From a checkpoint of a small mixture-of-experts model trained on Wikipedia.
Size: 9 layers, width 256, vocabulary 8192, 38.3M parameters.
Below are experts of layer 6 (counted from 0) of a mixture-of-experts language model. Rows are named router (the router's row for the expert), up (a neuron's input weights, with its number) and show model dimensions 0-255. Each number is 128 + 32 x the weight over its row's rms, rounded and kept within 0 to 255. Numbers have three digits each.
Before each expert's rows: a language model's description of what the expert responds to. This comes from a sample of Wikipedia text that the model never trained on.

# expert 25
Paragraph and line breaks. Line breaks after a heading or title line, especially "= Name =" headers for buildings and species, plus table row ends.
router:164148094160113130086143114115126072133168173173187128163155171196182159073111145119101192081153144176133095123170086138153166067115133141189177090147141162187106145159164169121099136129129186182119123181077060067141102080155096135093170137095153102166190071137117119114110117180130158128129123138148143140115173093133187105112157180191101206116157110102093164130134176153103152149137079163148119079144104125129158168124098135152110085133086081147067112098140132134109136068130140171104162125127136120126081158102126072096143083167145159100100075094149114131079151145139137102169140094113124091088133145132149127142142096123104122128128106158095141104182142160102151129087113104130135060141139161159123065127181092124096091109090105167173082179098125092189125177145163
up3:100168122123133080134099099128128105105179127170142095129159118130148078114086128144131093133195106120133103077091176133129138119056096160156103104061047129087181089071185164201091151107140127137129206141186125082176143146145092105100120106158140125148174091145110131095082158092128176171122170116154122126118139074128083109176056109116122141158103123130134116124092143129111181143175141104081140098148174140135119119112135163151121101096154039078089188126060122092165078181138097122138124137122137129065122111091121081200143145146138120119106061122182124119122130137108180123136101104135112107077071112172111136148121067094142136124122115116177132055131168121166126129170091087153142148093218130156129083130160153113159129161145125051108140105128113142103100153172090

# expert 13
Determiner after preposition. The word the, and possessives like his or their, right after at, in, of or for in biographies and sports careers, as in "at the time".
router:107165174188131089139101159198141152134128142141074102169086098121172106134171080143146085122098068061122172127119159123098123127074089141128132142146183118169134094094153178125067117185131080058101096138069125098077124142102094104160155089162149118152093113124117156124114129152167079177142159159144197157155092102095139090094153113120119178152116051168130098131177145146102125157098123097090116117102127151123183112091140122138105114073170199185098179149153122067119172156108139075155190109095105158172098157119164166167117169143173116160116106147152067145114136048164149110083142119135162100157193100106162090107163103151173147134164129125170134087118104085123148195127074147073161166145162130159150162114143131147178116152110116081128089134154142139111138112103096
up4:149142097151102119113127081176147113135107108201063096177088085148107160159146148112146154129193087138184131076096129086144112114115105130166099109160058144113182125134082167057116125155150160134108197132127145170130124065069063138080157075159077101143068148162148163146148134090144160139151108138173108212186159182183094115189165130147096092106127085124115089167117133140084111105166137128101099147137136147177170143146139101100158119159143155156115141187189168133164109067122148088111188145172123138128098108083091108155121109125179155192157166084108107148142086078117108114112142178110125120161155137151123110102111113137125132139209174123056116091129121102134172081107167124107133193154131097131138103121101143113112098168140151100161115164149170172151079151103112

# expert 56
Sports table cells. Pipes, line breaks, semicolons and digits inside sports result and league tables, and header words like Pld, Pts, Goals, UEFA.
router:153146168079136104141148128061144199063091121083125086196111066122128157130106175085119100145138180152146145170109124121101148184128099104134098139150102110163167137107129128087076130199154131141105159163113137150102144126083072120086107113123176103118074070144191101166036158108118131080176155071160094144114143111077153151046107131102107150113140121136084123103112175148108120113094077109126186109131154159118099153136110104149127078174134130079114103102143107119115104113137135098107109139118166120104121199047122130130084142137172146126109129099188117115084076124058140125075104188182143132135119100153151126162117115140141088117119152133184120125174107142058097101141159102092132170095127093133121162171166085144092146135125108101178189174155115171056158101170088
up2:100141098130086154152054139072085105076100115136092125122092112029074136116100040103116162091149149155154106118107144133147094078105080109117145136162060179166111110144182162108123159148165175121128196088164160191146108149149162129052124107086113115161122046164124074154085116110115180139108136063091130195103177120078113154182168102136097082114135165146147090114116136080122183144126181156152072136092193150163098110109134111136156139116158133110100182088113108158113119135112153148129115128147165111154058155149105056175148119099187152126128108125181119149150098144121119153162144113176155138099166100166134112173170109093133130140177125123107155128152156108146111079162110115123134138099135137115088084141124131100156132182197102125174168120169149111115110163174156

# expert 54
Narrative function words. Articles, conjunctions and prepositions joining clauses in plot summaries and event narration, such as but, as, while, the, each.
router:189179177164127137114179140149173124080168144139168126132097059066107120116154135186085105152131115098146078157156213101078181107088086163144111152160139110156072128163136167126146113133075137134114080108144096133168144134096115136101157144167096105136138141068124175153123147147161147132074134149123112103169124115146084127097142121159139166144159114147056127101118048155146164110123129097076128133098112146124131099094104088135070073081162181174119093060155134112116152159078089128175135130101115143146109164142095071136160148102156133094102144076124073111093125113149133068130155100136161101118119077135108109156205136135180105094143119114145100116092115194145131129063102106109126154107127071047104207052118184174122072126111136129122103150075187130131147105119144
up4:115154100110078139080167132136122155127171191121109186180145104109161157074174081102065155079144141123129123090139158126128163066133128077145193115128111186170126089105106131079162106107153154157094143109176100102144134129167155119135091120110170119120154169108117114105162068171150099100124128116137123140121142152151108190160150148120099139122102122103131145116162128154187126165142087152091115170163106151147133148149143110143121127084127082154010112124152147151112127087115146177117154110114133136151091105112139058199183049109165125201117086131088056146140082191165174112109194129156123153128148136096098138163142071121119139159157093116091128118108120126152092126167098116174097075127072142079137124177173093154156164169089107117166136095153174072048134163151179

# expert 14
Romance and Slavic name pieces. Pieces of Italian, Spanish, Slavic and South Asian personal names, often in sports tables, such as and in Alessandro, Gab, Raf, Fern.
router:064132094116119110191206134086119174079148143145104103119140149107177145098094162066167098127187192154203148128101112130106154159126161180133065175161103122151116074148071066133120097132107141070143150075171083186081122092144104164142095165189114189126132181090135119173129138153101157072120177129090084128141150131154113166125135125164090099098133101138149108162156106161069098177144184173152139121099122113147090135134160088138089118148118171112121102107100157055114109134157159122115163115132183076095116123119109205156191156097155082096132119123122113104134139052081133175114092104167136131109131112067113130121103092123108165179098114144118097146074116113126137128103122086077143130083163134187138121091114125100128103117155148122171156150229124154112106145120122
up0:098167120106066129128094106147119169150109148129111124113097102158100078152153130076144101164153103152132173131034132090103103131129174102136099101143112116106175154086133164055083119124129114117127136074135112112132124142114111094153105104140175088145085111190165133110116197118188147146183098056113152173153173134095099074121116108111057115139116130105111051192142104165102191140130153105098126148132135133128094136144121158110104110121158146115140154092135099094082132126086084074096149133144163146132113184114138101100078186126153159113118088110158066123189076072042135146165139149115100173149132166126117118198148068132113186157170129173115120121104167093088111140147087121080113122081163113159137116153120163149163087129132071136153200119211097119061064145124125